Experts of a small language model: 2 picks a token, 3669 steps.
Below are experts of layer 7 (counted from 0) of a mixture-of-experts language model. Rows are named router (the router's row for the expert), gate (a neuron's input weights, with its number), up (a neuron's input weights, with its number), down (a neuron's output weights, with its number) and show model dimensions 0-223. Each number is 500 + 40 x the weight over its row's rms, rounded and kept within 0 to 999. Numbers have three digits each.
Before each expert's rows: a language model's description of what the expert responds to. This comes from a sample of Wikipedia text that the model never trained on.

# expert 26
What it handles: Determiners before nouns. Articles and determiners before nouns, especially The opening a species or river article, plus its, their, original, new.
router:532503474555450501527487471544455503556526413464438485458521453477519613452552461484470517471530512546518531484549467524550449489504526550534544506458515515489506510517516480516470554532501489538537467499509485465500491543456485527443443509476488572453457362490490445531565505461434501531459419505476500500477513440485553549516539545502483503467451478480473486419473498515479575527530552565411493496547427458497521550537479518501495455420469551519533481492530586464501532507512562460508462512465521510525445419487455453463475509556485477513516450485517475495486461476474484529488509567519496504557435448449561487473486555424461450469548593448501518442516563497413583473438
gate0:516531476512525542517531494517510535389516394533511497483461446489503553468529523578496502479486504467514501501552483504549424451515521555544552523537459489549478519502496441555546509501443440510427487503566500433492448561504512500445482504453498480446454441494470450536586467522552550507500485525563509441556469516507480516500519484436508585462543449527501557450533480545407531495506562507465549396508466530438475457557439570586504440508503515551513481458513410516499472515466456435485536544464470511548435503503513471476429478485499483436478516482556508525556557474443449571505440472573489473518531552513438470440506504494517482514485509445544488518472504550480490480427
up0:503562487481517540530506492458513526425530437538538474467465448495475536477536489543487472435474488503525517536530476484553438457516491584542557516494432453571484489532469439557511514509460433504443463509553489463490442528496473468459475477442520491461465440480466460518565448492515552506504482516567552451560499522469527541487521478444510567481590445483527575463581481505427532548505552538496534442500442547451484467575420537570478444502514510562501484479540426525471478493486464453494489517428434506524428510528541476487413484496537506446460520484559467535580551508430432560501433450600489476501551557477428491456526516511466488533472524470528478509473512506454485491465
down0:507459556523477427486611532387546482444480456486459531470516444517516522387494506528534533494490483509476481514476475530494475475430518545500532481576507558589481549558483478503482476523457466501424473545511555468493568517510450502514547532491583470598451430539473455554572431495517494540476481526506457494517504426556441510497491539449554524474514504528479510426506504523508533527487575605501497451528535567456515483505465512537533440548481589478526505540509487576532483492476481495462472507421499489530484504524533464554480437519584525452511477526490447443499492531501505578554562516509482515485484551530483541464544508524479421528466516463477548488519550552556463546516
gate1:498500519544563522564501567483521499459449488550491536457561592534450451446490529496568494470505508517458495482509538606459401591464489472485501476458545475552498543525490491550381456549557543485541491463568497512514524568483550494507558581485563439536469513458591454507523475526486418509532497447509509475537467490571483512513591503445491495516502519416483513469566499496598511548483478453488464548465556498485513495463533426582546507562514524530505500503520499523529516478492525457496485425492485508517531503417605522504531462441552467529445472520515462483500509577445503506471448525529486437569497498504465462550464512476545489431502484518528485500473489482470490491527
up1:493553494462473560415462471505473519522423527506429508542529544512489487544537493434497529498492554460515501553486457504555517496620492501488496531487496512460530464532479501493562537440496508470489519483503570516598604462538540452500432471538438601488381449571492497550474432509562439474516534503525486538521519463498523498499536505452472554461493439450475495501469422538453482492522499460519546479496545543531508427499474495483582489499534479538453458482530494485499455499491451567492496465500434473471460436514455492536440486594560515516558434477498459509424505490520487476437481466479484481408563512467445552519509540545579552551485488457432480551505488500491505488533
down1:443412489616512556529483510470532467518431534469515524474495517525522448486478505460554530555513489475512510544613500601456445437524490527507501552475494500501523473532444490512503444479427503573530485470600501579543441528441466480419490556550464527443479509543532513508616548519528500525503476484511515542524464440478547477509504515537476465501457502488513498510508500522496490518544495605492539495520419466523462517505568542589470569531513524495504571566447494470414526509483554525510508421488483531497513476427539446569497545480520493473452430509498479508470533495467522505489481506520485498495423448561528499484572488451479519532520563577549488496443498461502497530428
gate2:530476499528543523461535430555523458522579487478458479427430412534525483520510501520507471520535471488512431511487449439502448524453531566421490447452525481525467580441507540488491531510565518432482486556526517516475474460438474475503480502417478496457518533453467464503452474475504425466426457521595531505478529573506497505573497494526500447407433487469523474561540450466476544514459523541580551500465536495544452473498469502540396474472549522446493492513562531457472471500495486434482525538500528426566510528523548426493547521498577476548504502415523492463488473542502456442476468482507557451489547407488501518479522491457447529445484455491490480536477436492431501508534
up2:484543523521487578502503436507543427462575461463487512428528462485535524494485511522458435484470497477507493526481442502507503462501472532408530520536556534511465547472537513477519512545484529462453489539530510529473558485557496493468505590408535496547556525522415464528456562535505439499408474478500489521425466509544525473502521504526538563441492480597512456518442431438530537475502522525514513547541563474540490538434434515458490542500526527466488523531465468531465466487523498432441480534455520495533595503525556393471553522476569479548491490468538535525490413529590452507480472463518471475516529418451486550435530546469542541514473462520515497496523412507459420473477
down2:491521490453494508548448481545530495472470478503517436533526506570456479478520456543472446508473455500509463511522528497564415546578478497531479471501510506487421468537540496476595503488508478473490471478484518548496497474464533488479520427475509473493524469541537528497541511561479510533461505494469492487555469476462458490492539488475601419486479543508521474528572591529453548495444437490516542522524554506557480458505539477561522479427603479495461526388470513474478489523530567490412529478411460458499512496524548435484462432501404557474448541449468466442454539527537422547498453548457464521604570581526541469521469562557490531499537506488491464477454517507515444461487
gate3:484433489457564504467392396491477495484478531487470557560483491513540530525496524520465498533428504592453571543446539458495452474523510500553487569515513481500466439506557526467488553490398515473452402410500566495541468462515484467464425504553561441507462581500520417515460574540529475477499490463540428456417516478527522531393525567589431481554494507471478486474516474544547506515523463499474490513497477448532491527513500578523497558522478565493510475489475503429452551533495524494462562438493515492519490472508430501449524458489505421531526558566522513464490464504497498529514434499458469449489548531517515514448502467536480486505510468505450477514434500532511488535491
up3:530456473463495450460501439540480517401473610485538510464440498467506559475491479412490487531499532531503535492447507504520520474536463566546556508436504514542527447510528482541439543544445477471413414454471536528504463475533457522481452460493472404501495538493481465461515610476500544464512456417527451500522576513528470479443502576561476556538491492510522523508509485513533561487478462597441509471473515519561485585532532487551436520436494487429486450511491539516426488504527530510525551470501537474547468544499496540462508454488528463525510531565540517481577446504438452511526477488466552435413452545524474484476491451490491535481518432436546493549539536555518496510478
down3:501453499476473494512521519504525490487463504522553488505553512480499522395494485521489428471541536493539543483542467501540500455512546445464519505506486497465496458555497556581548493526490550542470454513412489518509446484550472497497482471508413564445560485475528509468501474541276506456531414427441500426473544503485492479513446473501475509518551534493501544476489520489520541459518457503458532475538560552485527474458540477596404474482535551473517528527526437491437516472488488446559546489491515460525425510448557454477514475508442482514517500479463523451525555529486510509494503472476474435442462514549425509525443469406528522456502535524515479519581480457489555520500
gate4:519496469477508508512430481464488485522494496507467446537504497482519538425476533453471480459519475494520592561476458443560537480537553520554507490481475520479476513525530574449475477540431532534555416478505463513504469470502525489514471546507447501500460496560529610553524470570555455528408459498577488475468490563455549493479529518466432463522481520539513424479472453467476473572461564546418530516436478487527487523514436571497526501498439543456540475402515444503435580470532466563431465485562531550489474437456488467451506436494506446521547492507497517475517428482496442537499541475554417470472468503436515484477490471536519458485469485489557588479456498549430526498539
up4:495499487511529529486457482469488462522499445484433437541492506474517516427522507506500470514503484504489582511430484457505537512530560534549502490435490537481514514529502568540480525520450487493534455521558493501542455497490565461502516509495493522504460512542461570544515436538479480511456429464635483466429528524394531496450538474476448456488435501519516451500478454513477517594467531529416544505463451514534479546476450551474485488481428531481553457392499460532429576443526465532490462514563508480510470454473486465452520480501526492540505494538510534491501433437574454547484486462517454463479471509400548448492516471484511458476465486492579589489457524561385557474553
down4:530526534479485425463537462570428553496493535555546468601501517497537549498500452473467480506444531492548543590532513517563622475482453479542550552473546539481522474491523542466474541531469429502481568498506426497515559448505503463449489546486519416503458518497536464507475473538450535461511504543607458573498520526481465458479506517502479511489504449476460470478443508518535525490506548510486514510408511532497480470450546507542533553478521531453600456494452502482504551532519490509483461477505447556498518491554510486506438467467473408459528514513524581518443550555565430540510534519480557528450508473452513554581560449547553534478521546514587517536525503507526540516430
gate5:589540519481484494488542476550516547481480488522519506509489482457482526512453492503535451506445488531482457492463576560517564456489562528530533512504469502517553547544561520407506552515516603582462609510419450475511483558494494477468502545420476530483496434527470485486604484464496589518516512576490472546538498455530468498548469419494499453492488529515515539522555454533476504391513487529473502515507465454477470554513524510548466503522523493453482516513480513444424504564561573554508531498460460461433524500498514439456479520517452450429511461464562478497497455517576507542480496490445524521581460474527483507482416514454511405501488427491451497538502456589507499531497
up5:457473521489551517493498513478507430528593496451492466496488613467441478475526505452494479465537480459495544447484478520437441574514443447498488439471504474534435467491442511488520443505406458419499501439478548527506490475569482496536526474541531509477501545476523536495536415456459463441529507490547490461478429504469493462500562511551486578459492458527543479509500538571487537539392484514569435587475540523587520407493475463418564468521517468516491417517465538490505548488465524440532500476433487516569518538520493486551531524527491499554440549521437502497510467522483484438509523555527499491457560544534509487544499443492550526463422514475495488470536518479488411483537
down5:537473467548423482474494462502474523486516563480508462496522513509467516430532469540416515519467514540561489480580483526489389437508501528404477446509596526455532529480559494503469588511510451469522453561529536504484502418472500440476503478483481504469569430482515492514441511482520483494530465557509505613526534495527539533506406548458472498518492433562451462501496531538462473511508528456542472428500585441483531491521489531526469515515497553512469496497509481520540461544506497500426469452506568476534521416519421519498457551436520541514431472515529492501454543507465510545541513569519454509468572560424514424513514417481485491468541555466569418477508510537491518521538
gate6:597504383485518565491473553541506509502434476436529499492533531542530526506526479453516462445500476396562500480487516477471407466502483482491451500521564539461571512549505478446511419518536503458499485441481498557508437507501471477535481529553479535566535490436621544515486493448461541520496477439459533493511471542529514481541530601547556451528469571560500456538476432521455457464564517479533469507579518525513465459479532553460539436514518522513435523530510540509479522573419506513531515493491429507543514479569500484507450502543442484547548534440482527501464411495455552512544514506495490526516446466503523470468484511504515547530480559517447490494481497561413566506504
up6:404485614523467453524559449466456518467529577584528491498502409437461475537460469523480508496483498544495526508519473558542572532525492492463487512453473539500447474456493502533457519483446509504541457515472482491538597456485570472497546485534528472502476506542433478486500475569535417469495539497501449503467515442378516482510448443474438542474517490484499558478511529488562539447437515512519517529427511440472553539526495487547531571497461464497534501464476486555539436407562484515516420500505572478454465529537523550509468494422509490480460490513537490482488570485547426450447470529518490497529498543494486547500530457532519459457525519471531475507593456441456447484575
down6:492535486563532513466480579580419514469478568527456551514496532498495512462403512485468511500477540434503438522529548477510538482496509493530516470567451490457502450488504509461449418547456487518461485487520473519443468515512527446511543499524462524554471527495568504509501419479666523437483456476506525507440538458567469422446539531552532490521490517515515493531563448465535483380587527475456497518529551549494514464518522480534539514526430516477458531581458458485549558523491520502457476545476517414498483467445486459485423475529526492459555461470524564435452460524520509476496512551545460480504485518506524523567469535543515566535512566490513511475515549524523570463450
gate7:499547498518511542560445482514509469515435459505560525444463518519472477518487458539435429526549557456476489518498407547533489493498492559490522446550512476515448561562514461522454443505519513496450447595544502523501463520505519433496464482511502503447424515492475586482555460456531461524500506487491486478474513510448533465502466517578476516512471573499542507451553506560478524453488469489522507486452452460514537453517526555514540544491493493494492521500522510625504480537537555431514498527521520508559481540569515548535530493408576413550531477488540478437507487510450475487494442571388465417528434475443519417557486536456559494465457565505484387502466476499512484487504
up7:461568544546560525520428479484511478472449464502557489498465488540472486507499502561403471539512554473483491521516413525568473470503471495514531488571515467525424541550500484484496460525469475530432491543513473473497421512541489452535483488492484474460437477498455565488569505465490511519527501446469529460495495495480514465504441521571465508458514542537524504448552490554502539478501467533487503457520463493482494439528510548476551529491499514506462513470487562640498495542518536451492485513519517458536482497523502565532522500405579446585518483480543480420563491476460479518515428553418474383553464489446551375558458544441541450487419551528502424489477488516525499497472
down7:496531537564494508508495458468515563497477505488473507540483607526500465459440505514499578487565519539488497549545476478494524526527431437466436475527550487463459524536530484435588517485501498496426495439566426486500531475519534507495528541537563493497493467522451461463524497443525455490487467451516469490473550511478468550466525529616449520439506526527498520500476490465581450566568485509490476528533481529538452553494516514536517529479581501479485522446483533535448458465425531466556487518489465415532494419487482509511453477510448526515516471495486627480451507484399528556526542435454523437586450458475485471514518550530446433484461507434496393530469499567522487481480
gate8:557474544510481404468449430515492520489529547526478503482511502467453495530531427458485507426418538457527503470521462487531483469548494553431483442506526524466490480520556489456463539580403494442542487508466566618563489523465550492495526503532539524461411480547553465510498484499484504533556519507529499531465433472528531480474540522501507554499461487513506528530505526542492434498437531505578449440457581502454492569504524420493478529475460546456451517519469513468483477504507491480478516482550480552532476454410472481498487518530459472512531534434402490443468546518464433437496396512508425575537459517510531521524487477549487541500474564496491504473580468486549517526404
up8:470506492558554476536544539543473426442463411539470546539468534508513458449493515523511516527505501483495530571445456525539466512559518524487469510526508392545490549500459506532452556495605476536488537520464572477504518482614532515500529570534450477459514548463506527478425547462482492475417489403515508488503556504471492473482431434449489503498501458430471579491466455464463549470538428530483538574490453465527494444439455542453485497470527433579549505507537472554500464465531536484525487492444550438540468561538530452452549448433481488524490500551447512560547494467523510547552476492476503462521517532549536512479468483460506498450403430470442482498490492512532521485500
down8:402511486454406532509474424491470458485497496431529435585499531524493541502461507496535605512509464482505474483512519470557517526446563537500518525527500450485462470504475524439501484470588492568493496444501587418560529484478487506431548429457479487544545501445496509485553516433425486479442487531445455477521482502470475511494511470486449514541511460502381524528470486519424515490531492480498487476472458466495460534527438515532416502477542466570525533466540561493592457577547520532516443478500512492561506531522556459528436470452505498502500503558513551491486562562487508544473550495551463452561559472526535470535499473510472484409513454550476548451519465493475481480411
gate9:500597495587486503521488434413480511483541473506452495510503526493475505523529477510488519459445438460556416490596504470489417396491552459485455532467529501523542509514511472503531543553447527510504496509565524522544585467477516467554509480523542512464488543505480484491519488495501502502524472543445540540470474483517485504461473464595481560536570484525517490530487476473473502491484603435506462487549523474543463543505441439465531520530462515483498508403409520477432458395498464505491444492501454550489530489560533465485542531531514436487505443508509557466511501480541505508439428529510529578544476479505527502437406551533552490467456585520423436411485491555498484498495
up9:540494448547476487499535537429528512499465609535483466506533540452508532510486510487511494466474555506492542457454490541529542469525436450466505460554559505474509496481490504509508517442591455529529474458511482540428406479457610475413510458541454567490465479509503508510533496509434510481534491524501477546542528563429443444490510525490509520469551577573548504489479575465531510477515495537480574440503563535489527538535587488605490561484473551489434511565498544502501491545522479499536480494508420479556539505464500492523470468488440508488505551520406413521474515488445505502475538532543526578466495481508522498453542539510517535559507431503501436499595434488539528421533
down9:500529481534529513546465581467521524490499500456449524485542552533511512514425454488497445481490427517539562525436492494526497482467506456495486505472492483540626483575562507566520476540503476470490514545545457459457561518546475474474513514514504478473427486451461489451496521486445415483445451502485550474523495464471529510480519495485544473547516513485600503432409400575460450441522558464468505543533500531465523595509518496526548452472421485587542432490495481426474479549526487509514499542433515475563418465483496556503502555528483523469578449542512530441491500506558494563518469555473437494461474480531484474471545493567511467538464547532470502594529467456479452535477
gate10:550495565492476566479447431487496489456525395496455574490497469489471542452485485435492469480489466536553414431409499478447503586503482578473462554460533522486502558474514541475501529528544464583520511456506475494473525576438547506524552457479469526456489469624474530596469458508489498495577475520485488461453549506475515521458493511575443516509450538509555523492575479522491494558482530541484494451564436485429468488518503509545483479471542570442454556475428442479439545493533483510447525468511539562543525509508424519509503516460485492427480492525510504464441514446553469571496461514503466476463428474488521495515401508509493463466495555450488476510507483562524490492488
up10:479471513457486554543526502489469527500525511510502489547471449527598508475517581579576478480511473519477493490532491495528504424509500516493446451546586402495476426488505487550538412482505499544515494527563473545523540494523471475486607506504502472549522528510454461505549404491512477435479505483467513464484556484452480469493445502473517553485540444464546456563481599518432531431546523456515469487503491536543514556499472445529513484494460518577537439481485488497509471562451493393494456558563542514476484526594575476488544543566467489497482438493517556475560523521602530495488453544558543499522487500544472492516507562525481558544445490503504465459464543529531559516569
down10:470423554471469495536532575527470441516511526519525539513494507558527564503469481548521426495405499439489537476493490560488491494600504527521461461485529417477478467484490438501486545480525527496526610499499465545434413553534609494490452559510526490474504503481497533493557571453519467625542535479493541446508444526464539539493542444546513460474495555466517533472522467533447546457538530504478543402550557495532511473504383570500496508549570539531506520500521507504566423460486499508554505496464459486534477564518486496474479537526449472475506455485540465471507438448524510486442463500448488524468522489571513495512535542475517502404495538529457487467468450479478545500448
gate11:424495494509507455544401429533521445517481485464534493494462524480412568532432441455497556523414539488534433492404556453429457520559524517504431553539459467484554501475549488458504523492468500488532460501562478485485587522437527451522540499627532489467487527491469439498583515517449481416482490468591469522473467491444631522541533502560582556521435504433515560517421516465497450524522557481514514495536453525519440536510455488519514483546478536517544513533522494515524499498528545547469509509418496425547468520499517511465514462471503501507530519466492526567490493455487522489493485434462464483537504527537532444503483453500477535442485488541513441512504490502489521534513
up11:524484492484477527517558569451502562419498545482523458585505538530579415519517523492534503563515522482544524462569489545564558514493462489479524476479467530501429543502416545550463537521493537535432561500418476507472447514537523522437392477393549490445512459500504535483461509493513541548508499504462557486537546517596436537480499525475457453520513546492475515450573484511462511515486415533523429516516542499461531464466565482496462524425565436498455493434462489510501532503434409478491487517534513491401513469502512487513487562492491526478442513515497479439486441504509493507526502535511483551457498546477448582504495504433566485540490510450498546539522497480589448539525
down11:569504542526442566480487500452528477519400559532506522484516445512456550456529535491476561449495516528532480540529517491578493474469545468530511507452506522441442467505457471519444541483488480503472548447485502490496552516524458519466502580507491559585476501494529528497482473524521479413486575492538499534523500631499397509532507529480444617484551478510466509531496497487508450509447451550466449453514535539563499521477591476586512520500523564576480512461538436503484447519556472524471392588525473501437460452535506554499551587493504525471520513375518497549548535465496500523456446482525523519448480513540489523511544520520471481483541526480517530493484497535480522445467
gate12:528458498529413533590449480457425498492497554508525542544503511495509563528533504498513555554427460483477515533516509491517491506456506581508440556468583458467452459472455470525479482502506479476485486500546502513478499476497471536471405469539464524511480554537458539570417570477495487483479409525473574451462511533480490558493499488511491471562468481480509538498487499557471535464589550550543502455522515494506528465568501439468458508493467495542543594530564534540526504489541491443450472534537382492478486493485569420530417477568576520445590505604447488491519472503524495532499455496461525539477497465438538539494530481478443499424531457490532490494505531549521450567497
up12:545447465530456495523555500508516511471493485501476455538513505502477556534473545546426469467418421515525530486498467539527454549480519552493448533534520407467438503466473527527529526485513537497500502532510497470443473428514509520449459491542492475486485424498422528573408527478471529553506468517499539453416460518448529492539526473563560512457506512544522492550519478500438524394563479579516483510469511564543492488497505426475473473485465467526509534539559549440471522562472502409468514500530455505471475533539553481512493551562515522448565486507537495538577477509448485595521505501609511537559545483489518507429506461460524406458492495456578461485504458561531538492415
down12:429493504468629432445556571521517522525479477472539470434491507497561471431465537553448495429562503468567536512512503509452531504574494495459503479472426485465545541543439534511567594556556496546500468496510524516479555476489525449487505438438491473522462506553506505519572483485356532526504478504434467487477475496535460419548511506527500512533548502473489504491445577497525446561521498512456492491479523541483421521477489446546564522483431517492512515527479533532513475485458517478483518481510485502538469546506464468485548566497531455517479512563484485431496534481436547519462518567529478529480537487556490455505505491544604514582481505540449529579567462451476469551460
gate13:495477513531509531489446518426496529497515470559484487507426417445539497482470515594519466572457438527564468429481493496474540501519530493582544443483439451489520463485601469467510543528453478513528494441515565473484534459521499492539409487435512459504490457494472513464551538488510522520499514484474531490518499441504472460514488491463536503452467536499430472444488496480543507448528463477396442478519525494441457589425395587498575498523426515445530442494393478465537429489488525446461501489474480481486528452482551455439513518473466460461541520506530555534482475457431523563467433478483490547565463494507466458494414518442525500467499507455452466491462552482500493493466
up13:597416550569530498451509531516490473557461471520442498441518514465522496491494489433430498482511523591516497492490484652535461516483478507528527501480483432557439551485570517537507552488421452476521477541487551559486419483487517502504426495469541483506415508501545455486517480611525515557499483578538475486552516525522532491573478507484541459533438479533474481438456452488543531532490493515433470467483547528408523521509466533490537470442535523516491557502506464506463465487481498465509527449559557434523473445422501572495503525535522402523490475445482563506446514507477498569516487466537522491470448522559490533532395531515497548418489505497517470504487516505507523456500
down13:453488479524505497452480488532486542495578460527508522374562496449425526534410407477423573498532523547490543435496518561512431526471531478528512447559512451563463485475490490520460464546504522610525482530447507584471546463502576578452492466497518454465508524404561542572543527488489533525459536485453492525506465509461549496486494508523490527542453518493401538506485501498497495472499501452443458565425531495537481472508493531537507526519423469497530479511485518473493451464468491493426528489486557462580552458549505477530565525478502495523500465480445505530444530488490480554470561523545578507453536520596470522534467515518566522487477544524473453510553518499528579501516
gate14:500497453499529457493519530523437538457494504521468436472543488549573538509475536538472482472529481489488416467584444518477536588502477523489527491478453523495524529515500456480498460441389463512494548481476406512531491562501566528558505447525477558564493432501413497504543496475532520527491419470505513516563523475498541414503534445511481505520538512522535475504503529506507497488422495470497462506477478503544459465446557446419596454457470518516525528410449495529521533492486557512524553508461454461419601479484552556507475468439533517501496456495564556440475612543498538482539508490430553532563429500544516519487520506469553521481528467426469439507533508526471505562470
up14:496437497446515569516539528558454548568537512590505544464505530503513438535453515464499536457466453503500562527407500550527440450504462489532416559513508468490514464530505500472482501505538473577529456526511480578527535483426428478482497532448571453592509516484475471473545572510514490489457525449472460515493526520496515538479539479506534567462517475500503506474471514519531468459545507603502468552543492490392506559502451567553488574568523474537533476493481513433496460480501481499518501520507565568605459494446477510473471507466509491432436480587475494501548479453534510458541423505523524556524499534537480548454554516566461546489524495547456536527455461472542499423563
down14:516546563450470498470500503528551431483511532545441506485471464597441520506590547503528505446500433530464530499499441572488510475560513497496538543598498457461473554481533466497472553548445482479500536450519525449541469505509532521485480551491473418580510541502497468552460506545509508494501484457516449552503503536493392493537534473564531500536474431427568567606546462535483513536448473468496452509457497460476533458433508489500458501432485563446537462593484530537521549513520521467562561456484458487529453479484538392451485481477541517464472487464425531478443489498481590477541504532520471540451526481521455470521562523514535449573479457505502484509491517503489448439503
gate15:545533524499450452445450451440493588534453530508530474529518447482540495465467517442517504558559428530491488490601549548490590522495581544528482512465458483476526520559533442567498471482477518386462525508498530491411494474480585500483451490485469478488478477471557498509530470507502505488525499509523447500542557528535537530474510451393544435516510508491473492439450525506531509506513497510480473430578522444555484502530477447471503550520489490454450495413449543472520454515498468502479493536487494513437527489435513595471512591453499482452490521531571538549532479539428535539534476483510500574477476499424489507487477584534468578525464443496493443477459503458428502578489
up15:505506504462566508440470540473582502464539519461538473477466513438481520497432494520467500404513486567512503435455464509500535468456498429484464538478436465526603479517503512432540548546508465591483503518492514508576466542446525468494469548457513499489500458455532534529537482478494512494441486566440476576513430467555409454465503544555548500480531492517491459564507489537504462513451438545455489533486442476475488510461572564538501472503469512517500500473562491432418519520503542454594526447456521475553514458473501514518503488566488537526475520472499513527429547526520551386490503435474449518421477545537490526531411494584534490520533427532489469477507463480588504499488
down15:550542574450624566505553553541473551478520445527545528498558428489503490491503489500492450441459524542432527534462563521453428549479486574499539522486478496492508482519472534486470474522527480536474523476413478512454467481471502492493429536535504465414468519525488524554471511475546470517485466507517505501532538491482504572534581471515524493479441586528557512501498410530576568483415472522481482548557465522444503433442554485493467466534441494518491453499476462504414579443574509564499578478466534474496485443422515512540492488521460453523530504517479539556433459477526517522490457507536549496484481455525430537504483571566518532433513543447432493546546483482518501477509
gate16:594515445476484534536386446445533467519511543537527411512520493517471481480480482500460507491517584534456435519505564447573535516545492496485515545528486518435483500501484522486558473576500531510494514447485460511449470502503488530494449516489519513473518460467521534435506500485529514517478486525505475481522550489437562549415517504442507479526549481483456476458524505504523548517423526510478456566491438495539457523532542513412530557493536484510468557522488486468509525497506413509483494522426473551524516543516548479547408476521506486475472551550529525525539533455510557600462538488493405484556404439443531448556462548494552469514561427417503573513503427455530593510494
up16:540529439561509463533443471491383595467468541486475463534542488468479536435477465586515481427470457466497406528475562454471558481415564496475545534502523518567485490523512500521510478491491533511486488460468511550504489559502479472463502515489394518525509473503469517503430460525477572543529456481427523533528494510477477471446462524455462514495555523498483500468499498516473500512492427506507522520549480396485488571517473539536510576458489532482461572533491457460452470508537528484472486535460523462448512594475533481514559530491441492538508584508430456465500454509448538494570516540452426476519405446489544496516432534505544605477491448443483560506516459525466528462493
down16:559510507552498507473468480515535515467489382549505549476474469505433498465520509467418548511494544485535473558547427509476490514483522486495504518488502474459508455518495530547463489536489502484472506538491440521456524510423514527514453563574516537477517522510452465412483538499487449476598530488513476504518472552478558486557425554540494525469516595537455505490512471486501436471452533490558447475521491519547465529527438457544420509441489469392495453515497382482454518491478494518541503497519599544457492475486463546527479468495493554447561495448498527522546560612571553547577491503486535521545531487452531444548579480524546498477558472456500498520494568502469435438482
gate17:481474527522475499498379542481523498491544520530431426490448455539513489534492476433496466507581619495464462446477515499652515492498495540528531536463476450496538456486524428499501492440482469469426506476571510524538521469528491524518469495533481529538443454475512501478490478512488569478503465520535518517521455494463617476517532493489518513524417476436502404478529464536515451488487538513516510537514501473541455513504496465539469545506505477557483482505486506578547510627500491517469461496500485551493435505467504476494527514551567438374475485515589478464387510470528502476503561520480499463446490504458469542457530454467582511479467478454431494520506517469500511510435
up17:462505565500470464514443500475473562440520480512473502474471485457514530397503576396498531428495458526426505533505486474564531492458440468540486469498508438513506550544536494499529448489487522552547480547417521428466524544483491439543487511512438399457484503521488442495491539494488479540502576499462575483525559479465439503478532523446547401449490507454510545557415528534610464520479505530479563432470482477431508558563506513518495507446537465573532588541584456492474507423520495513550459561419477533504542516499490528429521494541462496500458496487532542518546520528497504524495539483589487485515516522521444493549439522495501491473495491546506504495489463515574507534533
down17:501537503548536459518533544499478530545511494461480577451494531521411526498502472562557488523508506500424513505494484527574499473493553526498469489439510438493491483544476501514428467502543490414466491514561494462536550527528518500555511449519463501444508514440536521476499527530511530511450481489531543547459519484549504441508480446487547495410513477431451472488602495526563529435506501517483499403412493447559569489540528492492486520425505565485604508477485467481525499538550553556524486522470554446509508428523496465442557501432549523478530566487530539529532516476514502519515592468353479521531472478565451512523500463476575533447514509455547493452534465554565485443474
gate18:515452510513460591564412498499582427553503515532526542537521500524524589510516499542482504482561545538453540537491490406568519490516434566539506502535495514528543453501515481502540485511492497477505553531513521533485505542464501520595575465441442491475547520602500497439470509480530489560468480465487540559486486453611495466558522595431547479465475449390477487489538510549510498473449442516466556500475456533512498566458520540486480482519463482591475542474494438486554556493573487421494520510556493463578527544483564501529483477561491496534494470481533503490499589516468510529525492501493554550509516551485494492478574484456480527456532500497526481527472570534435509497553
up18:548477491539455533532421488497529424567512461546483509548555482493501569509485492551470555482623560507464499510513486420581475458506493544493529497498504477529544444461465421488522539486492480483488535513482478487509514533469517528565573465445456442465528551529494493511518498460511492554449456439505522535465509442635478449530539565477552526461463418437451505501499553549540504507442454506484592533508490463493514538476540586510475486536487521578498483470473428483566496479573544492532521508586468456484481546508558461479438461542524488505473465480572521490484613520507493518519554504519530486514542539551437516507560539463516462450533518445523452553481549533477518502537
down18:488520543600470487499485593509564556482496508496542434531478549556481517508415522518518505556484478458499519466510539520463570496499501482536501452495425433527436520509536531510459468468470554472453428500486509480541496507517508455472459441497540442518450571497453502508410542615498489485498526449577418548489549488491522541450513567493512434436404492498488488456556438469519565458522573496489471472478503525494492491506486499493555496510444435468545456476455497510544536504520481630465435430459574471522501532504539491480555467483539491526466456425439454538485468484496559505514480514527441525501519500463505524523507503501492561507527512586555525518515518541576455454431
gate19:473510502514514556549478505529529419533527494488507425512562436477447489538468516438508452464477433562550556497562499453529503524521485566505472521489473518450497430525423455509485471500571535523482526496531542446511535541488531447500497516488536521519503502548460519503439516439435556414464561512438562461478488423457525482460493452552543511470511468489590508566520492504505512512469586534551492526532493506475457430501504453581551495469537477460484543535515487512531425473492445459489469436437504440357566539558478509503465492460546495471571465504524503460488472518519505430505477519511481489544507507520548542493491465481540403525397512490526446412512462435507542510460
up19:465490537489501486562567576445472487501484494466490499466493538483510512458446562565553499459509499447448492593531523533466497537501561473448498474477528492593468595464497466508620468513490498452502517551491457492448571464504509540469531522557470523570523529424476463560568531508508556490546503551468439442530517511530436478521454506478446544477494497480486492523518520531430490473461421456522443481450489450511537433492501528433498535578485548524457527479514492477580555527528564469480495578570445455525470473490561405543545563519427477548460491531511518578495535506503439474476494539495451533562538538525458472486473445517435502513459488476522518575491460500487504552527
down19:506556486514463457531533452472500554475453528469524551463526531458451515525490499512436547533491472453469491526501458519517472526493528424456522560504520490455512505552528541477566529473540493513525531464491541505579532465486549464537498510500446481512485479459611464444568508517562503540476465474609455497510435534540408538554514490528515500470517446557562521477422575503491454493483519494537466498511520502575413546527540477446459505461480577521444506531512533509525576466449525544470430562546419446501475479502534432534484453449494506559473531562509558467437512481452481534507538435445430543459537508510436435459409474582505468497471500539506507455520554552528536474495
gate20:540446560506520583494507496543418475478529470478489527495495567524525445451455529512527534553491487432556394508532455468539540473512570423473536454448435557536542561426501467495479497477522489604499453520491480598471464515521570499422479538526482519535498497461481540500486464507554491511591478486474516491481497533544573549494481584508512498570471476524545489473453534477532544507466565526589501477555540384442461559480519526456512460531498516538492458403522527527491527491462492444447516500489514531521536518454512490498498489492568547480553505445502453470546509523489491520495575530512483462490545460500513507488555426513597563549506465497525545479449473519452468545459
up20:554476537488466618465518525527449503448482457459484530489480536489547499429464515531511517548514465472520412488576499482553542446483580420492529430445444540562553511463508519478455507458539431601459447530498479603459507499525521469436507559507482476537474515474485519514503508516544471486604513490505519514510467536512599580492458575545484500537472483540510483449428522455542544535492508527557503436520517422441478552504513504448496415535494526575474446401540548538511514487487504460459463504492534528513529503462532514502514500448534569479516494458486469466576507488489476529474577521525482424473495462514513508512564438468552545529515475501505521502462498510440450532443
down20:544494547461506553529489541507541474535509408434471473515523534557452397526480471425518479427491496504511537521518580551440504526485554470506503530510472519522521518530531482511502489530532522476468566510514487534523472533460489569526472454484542491533515515475438554535466412497587508467501554487430565459489477592557484444555497569460463536457551445515516485566438515495425471494556512484537517468501496487505513484566482435507512465498471503440474438509542474439523514498533447458482458534431554466386524505447492553469528543530492475539484502509577553496468445536425543494523462550502504544515527438504559493434569513440416494498473459557444523539436453534485473528524